From a checkpoint of a small mixture-of-experts model trained on Wikipedia.
Size: 14 layers, width 192, 83.4M parameters.
Experts: 256 experts in each of 13 layers, 32 SwiGLU neurons an expert, a softmax router, a shared expert of 64 neurons.
Training: a variant of SOAP for the experts, 324M tokens.
Below are experts of layer 7 (counted from 0) of a mixture-of-experts language model. Rows are named router (the router's row for the expert) and show model dimensions 0-191. Each number is 128 + 24 x the weight over its row's rms, rounded and kept within 0 to 255. Numbers have three digits each.
After each expert's rows: "comes before" lists some tokens at least twice as common just after its tokens as in all text; "comes after" lists some tokens at least twice as common just before its tokens as in all text. This comes from a sample of Wikipedia text that the model never trained on. Tokens count by the router's weight.

# expert 196
router:095083134153163110141154144130142117154153096086159101148141163147116077148104119100082142089142135135109127114144113111117155110110156168109131094089129133088111088157146135101144100103105148121085124132116152098151115129153107150094097113121127156165136121090162121130151088126111111163108099130094125111167101113121159126083079157125175091122122122151098140108129157127085132163152145133129164123150113142122092134158163111096095164120122117115148159122161104111132147110151121114133164155124115122114170121144132143100147139101105156090103140157118141099124142090158083146
comes before: " |", " ", "-", " 0", " 3:", " 1"
comes after: " |", "|", "-", "\"", ";", ")"

# expert 43
router:110114128136100154086149146134120113146133166151112130109142148166135099117108099168117154136127123154187133115122131147174160140144137151153115120121145086141115133151095099112127178094113165125164137103112104121145151142102101098123109120124150130089167146109138087152088160147150146075169139156105099108105133163088106117149141175121085134101081184143150137156104122154129165116098092126128066114100139107159142126126130121167109130118140096158134155139093148132122144123127149146175119151112107110099119151104135142159109084112158151113140144123126078145130101143131144106
comes before: " to", " the", " a", " in", " with", "ed"
comes after: " to", " and", " who", " also", " he", " not"

# expert 195
router:145125161101133163104119115104161146135069140120150088112105120098165157105158107095150099127101107099107157129143124159139095129139145120119165136163147123129127120130096125135161096177147151131121090112118146099139160114128161106181144152159161072141118160127157138133152174104124163113115129162084147126126101096151140106118147089101082146161168156134155104118092173113096114143112083134138104105159097119100140116137110117118140124114102129097135149153149123093118093142092106170116095139131107102130154105136167138142140097127101153140101126102106148115163090115142119117
comes before: "\n", "The", "In", "==", "|", "==="
comes after: "\n", " ==", "==", ".", "===", " ==="

# expert 174
router:103144117124105121109122157083145079120135096150115137138145141157183107126130130122130160141193184103142135090138125154127142110124137164157127111109088127109109120121104170114118068138126101117124105104129133108110100168108117165164110105097125120121179119115147131142143183163127090123125123132144151137116150111172142166130076098137111170097151159138138115151172150093134130121123097129103151116154143106110084143116128109160117137100138098115135153113138102112098158171129138135182123138134129134130125151119135111105171084118147151145099147122100110171148096101151093162
comes before: " the", " a", " well", " by", " was", " he"
comes after: ",", "s,", " and", "),", "e,", "es,"

# expert 252
router:109114119107165111124145158106145111103119119097142121136136142087113123135149144144123122106139175108109119120164095150126118110092087171139147164095086176114107140123161135106096076139138121138081159095155131134121142128165095159142126150120167150094121104130135152122094159151156081161103101117112145116146101126134145112133092155095158133122072107107097118165135152101117126110132159141093169100141131174117099072136120167110121102164109110121153102129159111109085106118166124140080153143153142173104137144158114136114126114142147148101129125160085162126152137135123114134
comes before: " ", "\n", " 0", " 1", " —", " 2"
comes after: " ", " 0", " 1", " —", " 2", " 3"

# expert 193
router:133100115138148124102156146099154131103132090090121125104136158091119114144163167145121132105132171103109132128173109142113087116103100154113172162094127159147114119153131145122092074169146104123100136077151129122120140117175083147119117144121165149124156107161114141105121158142167084130085094113094146123157104132158134112112099168111165137137076121093105113146127139115135124104148149158094161129120120149104093091161130156100107133141102132141145120136157097127088116114152127130144157140143126166088154158153090114103133140090159139089102150145093168119135139132139125139
comes before: "\n", " ", " 0", " 1", " —", " 2"
comes after: " ", " 0", " 1", " —", " 2", " 3"

# expert 80
router:104115182130136173142108109137175126112098136095130149177129135184153115106092160129115106120150180151108100128121119202113130112111163091127142114133116145133112132115143079114145117130121139155154131107097099141117153117087164112124104169121132081106146115142096113137147184141121147125168115110102163106108133138137178152154131156112132110140114101093114117145136139152146157102094121162128133089124114154122134090098149125143156111120120151149118149131103158166085128110117103129156165102130148169087129119173126082106159145112155098129111127115132100085115109123105107111
comes before: " of", " in", " and", " was", " to", "."
comes after: " the", " his", " a", " The", "'s", " her"

# expert 68
router:089112162151130115150175159161125101125130152136109089118130077141144109140111162141137097145094152159125090151107112093104114170164136140115125111177100106099079167134140141150141136143085099166126133117144144162132145081085129146086137160129132140119117138111130097145158114143150170129107123125152131139134143110137120119096161103173130118188127150120121077137145134113154098132075110133133147133165137098117112139129098108114119136162086105152133081154106180135172098171134120135141146140142122149078129095166127134126103120128120156106124106123153129089127150117089119127
comes before: ":", " |", "\n", " of", " ==", " by:"
comes after: "-", "|", " |", "==", " •", "==See"

# expert 212
router:099103181141119134178160113061149080121170101063156158157143145157120159160128079111124109061110134101144138153121145141160146126124151163100173117127102133113170116124141085152139125119170131146110112120130147111136109130127092125100137147146109108138138102095119123105152140147121098128154125140149156125141157143126121162153152139101129099136117117135134106104109147132105139150100143141102149127176109150157109121157122094123129122090069136137183162147111114132120153141134139132168090148107091160107160141121137100149104153122092138087102099155127122094133154126129134138
comes before: " of", " to", " and", "ing", "ed", "."
comes after: " a", " the", " of", " an", " in", " for"

# expert 140
router:121110165140143166133115117131121113129083140101171108122140115165156117105095146180170113113128157167138102134097100138141110129103161137105131096129130087126136164143166101123113169152128111176135100119134092124139184114076158136128097147139147082107168105156105106115153161142131116124170132151098140097091132138142112132154168145124135090168133113088156131110097156135157123125068105165141126080105116165156168115142128104136161120122096157147130144105145163137118131124119140124164125105100104135100134120166113094111099125106143113165141136103132104105120117136103154092
comes before: " of", " in", " to", " was", " and", "."
comes after: " the", " his", " a", "'s", " its", " The"

# expert 14
router:122104128162155107110168134126085109127095097095144086120158167116137106155110142148094112088125156116128130157120081123111138118113124137095161139094088141119096087126132145109131093159139118121080159072139177128140132124142114148152117142115153148147125110114133137138145076154142122162114104088088115109179102099127163171101087159109155132163148119139124082119133163140146082145133118164142162136156097130109089120133145139096108131090169159133180133144150119152146101119163151116132152161126091113118150113156133120104152157110148146114170153118117123116124106100128119135
comes before: " ", "\n", " 0", " ·", " States", " —"
comes after: " ", " |", " —", ";", " 0", " 1"

# expert 225
router:140128137122111130172088144096154109109098178127137136145155143092115139144101139159136159117112138140096138134085092105120145107125087137150145092132140134142146147133134096165099101128148153100118152124147139126161102159117123153099174109118159104145168087183079147166118142162116160113106123109107109168100105161136121116159143165143155150122143094101111152125125117122154080117113084176136152121119128114130094172114138113134134139083107115129125151140141099151085166112125145104126140120118129132157148111150105094095133104071178123172152138117127154145124083139106140093
comes before: " the", " of", " time", " a", " March", " February"
comes after: " the", " on", " in", " for", " during", " In"

# expert 170
router:150090166124130155136106142107138085125158144130111122106170136100123114103101129135108105123104112122101090107164102168112155097116078166102128142112149105092120123129148163160146099147146121099108156111177164129139088124093131141127148127152141128143089150095122103109132122102155179149151102125129133177136123140150131083116083163122149139128122182140128092152140176159093142102113133104135150128133106147096137167109137103162099084156102124158128121129116106084119102107167118171105155153126147093137139108140139124088137100115121162154151127168145166114146139114083136116
comes before: " |", "5", "4", " km", "9", "3"
comes after: " |", " 5", " 4", "|", " /", " 3"

# expert 95
router:121102103165123155109133145103163159100124116117102131102100160087095108119133134105111157099145152133132132117158118114129122132129136166115132148090115135140119105141088126120136106158098136130079113101120160130107135100171092156094086106140149171145124096106123139096131102156136080136100104112104154123152098108148168145099088145090148119125140128161134093125146139102158099142167137153098154121135138108128118100164151155099113166170125163136163124088176100091124136142161103123168155156113116118109154172125096118113151137098138159099129150103129180165123175113138098125
comes before: "\n", " ", " —", " 0", " 1", " MPC"
comes after: " ", " —", " 0", " JPL", ")", " ·"

# expert 136
router:107096138152179104142164163114127106137156102082162090143152159119124086140082103099077122109138140125121140134157113119113143142110128175102140101086127141085108087148131141108145101107113138122087132109130139112144112127156110169102121101133143146142127112097164121136157094150112134179117097116106125112162116110112130134089073144121169108160115147146102108116145150127087113139151132130125151118146103154145095157157166100093108151138121116121142128110152102126140133118167125136108179164125109131119166113156154144099147167084124149091115149154105131084112153094154082141
comes before: " |", " 0", " 1", " 2", "–5", " Swing"
comes after: " |", ";", " /", " -", " ", " 0"

# expert 122
router:108096125154162106146157161132117117159157100083167101155128161153103083142105114104075130090151129131104123109144114110111147111099136156116138101085122129104105079143129137100150099109104147120093124130112150094142126138155109139092095110132135162164120114093148129129147095128121108174110083126109130130179107115109176115083081149137173096131126124151099120123133158141100139157150138116128168123149114143122091131163160105085103133121128117107154154132152105122139139111152123122141168153120109131112168126151138140095131162090135157090100129160106139090127142088151081155
comes before: " |", " ", " was", " 0", " is", " •"
comes after: " ", " |", " 0", " was", ";", " where"

# expert 48
router:095091138156168108139141164134123119160142092086153093143145162143092093140107101106077139086147137131114135120145123122103139115110120171121129110086138139115109084149129147095148092099124141117092118136125148090143127127153114141091105125125132160164129132094149123124139093122118097167106092131091111118168107115109159124085072142120186098137113122147093134112126150133087123156155136140118164106145105138114094126171159092092096142117129124126154157131147100122142152102156118119141175155121112133116177127149135145105122148101125163092102141164109147104128138083163089143
comes before: " |", " ", " 0", ";", "',", " 1"
comes after: " |", " ", " 0", " The", " –", " 1"

# expert 154
router:089123109129136148146151093144086087110136143143083139125164145138125140122085136118146125126143105143115122182102083119103143145126109147135103100110073142143082137130105105127162149082092128123136116111115145096107105111079103127133101139148167111108121166104114095162106133122114167071168171156107163130107138149159146135165132153170090167148126121121114135142134142162172130110106089092113104163158133121147164123128132113127125123118137124099120114117095160113163117117149103122159143121118120117095119126162098147131162095111142165180131164143102092159172128144113136136
comes before: " by", " in", " to", " on", " as", " the"
comes after: " was", " is", " were", " also", " be", " been"

# expert 191
router:090121141161155104149141165103160105144143122107125074151131163112093097127143111111092136092111165111116109135135107140161107152097132154100158141104093131091106097119120155108156097132141133150106164125149158149169165121131119110094103157127150131136113127088153095163175133109121155170109095133117152112128142086129155138091080170126157088156112158090163105170135104182149116087115145132125147157117105155125097081134141113101108118116116130124143103125132121122110125139114129149115160172130124135125159100158120157126103107141136156111099158171093140105165132091129126110
comes before: " |", ";", " 0", ":", " 1", " 2"
comes after: " |", "-", "|", ";", ":", " United"

# expert 16
router:105096111131165104114161126133147104168171126086123099128134139125092091148130142133087125093105168132133127132143111139106125106098119177151153130087097139101091102123111147092148093133150151135082138127130142134134112150178078141113117139133158144145138125105178150101171128166099107161133096122124128117124143097112163098093091142142162088137106156148140140126173125136110128124129148095104139152163129150107108107145147083098102164170094144114143106151136112105132171135152124119158165158117125172107153126153165123118090141106146126087111117166129169119146151116134122167
comes before: " |", " States", " 0", ";", " 1", " 2"
comes after: " |", " 0", ";", "),", ":", ","

# expert 103
router:101087139156161109144157163138137104152138101084156109141129168154101093146105111100077144088143142115096134119152113124110153119094139164114140112086129119108112077150131135099147094108112138112095125125117148090148114127161125152098104111137136166167107128093161115123157087132114109173113096124102114106162101117116151124082087145114177095132115133149105137118128154132087134146155146133114161104143114141124090132167154099088099148105123126120148154128149097115145136095151124126136169153112104125096171123152146131107131150099135154093101134159106138097136139081160081151
comes before: " |", "|", " 0", " ", ";", " 1"
comes after: " |", " ", " 0", " 1", ";", " 2"

# expert 58
router:116146164143094123123102155097153101127091178089148127131124124132143136181109131157120097116134148173163137129134108159137147111097152124128152102116157159118137130128139135144125135165135139143110095091126111141145142169074121151134168157111129092160161143134098113132132163178092125105151150141103107082093130138147145129131149131138144088132124112075131146115090126101147116162080082146129093075102175141169099132169101114108139106102084135127122166124140137164133162092113177139149127161126075122131126131147099133120089108099152111148140126112144112141136126148142127109
comes before: " of", " to", ".", " and", ",", " in"
comes after: " the", " in", " to", " at", " In", " of"

# expert 15
router:144104154120159150107129107144166156154092150148148093100130111098139156091141120148158137123121112086112130125162159128100154107132142129159145133167108156161112139123098103138150105163156114103121141115099153110160154101119162105147140155163167093098107142131151156152142157149152172104103115152086127097122105099152153093134090104103078118149161157099149109093110152097128122157121103133159098093164117086113120096137123098108147143141105156102137132162109112101151099158092104151098075145127093097139156093131158119149137097131107143103107123091126133123119104119148108109
comes before: "The", "==", "In", "|", "=", "==="
comes after: "\n", " ==", "==", "===", ".", " ==="

# expert 183
router:155136129114141162140124126142122097105155136126145104117133128097142126128176115115134152118131140100106156093168092111110140117138152125107110170186106107103112169134083135116140106155102155097095107118147133178159147134154122131163155149106113061065166109131113149103128122140165122088102112167150112106103096116153151143121158114096154148112101158113142093148116130152105179122143149109144152106105138125155158090128131156129176138160133165108109135171166106114139096126091093123102112146139141098152129092128128123172143119115158138139099109087116124140134087111129125093
comes before: "-", "|", "\n", "|---|---|---|---|---|---|", "|---|---|---|---|", "|---|---|---|"
comes after: " |", ".", ")", "s.", ").", " information"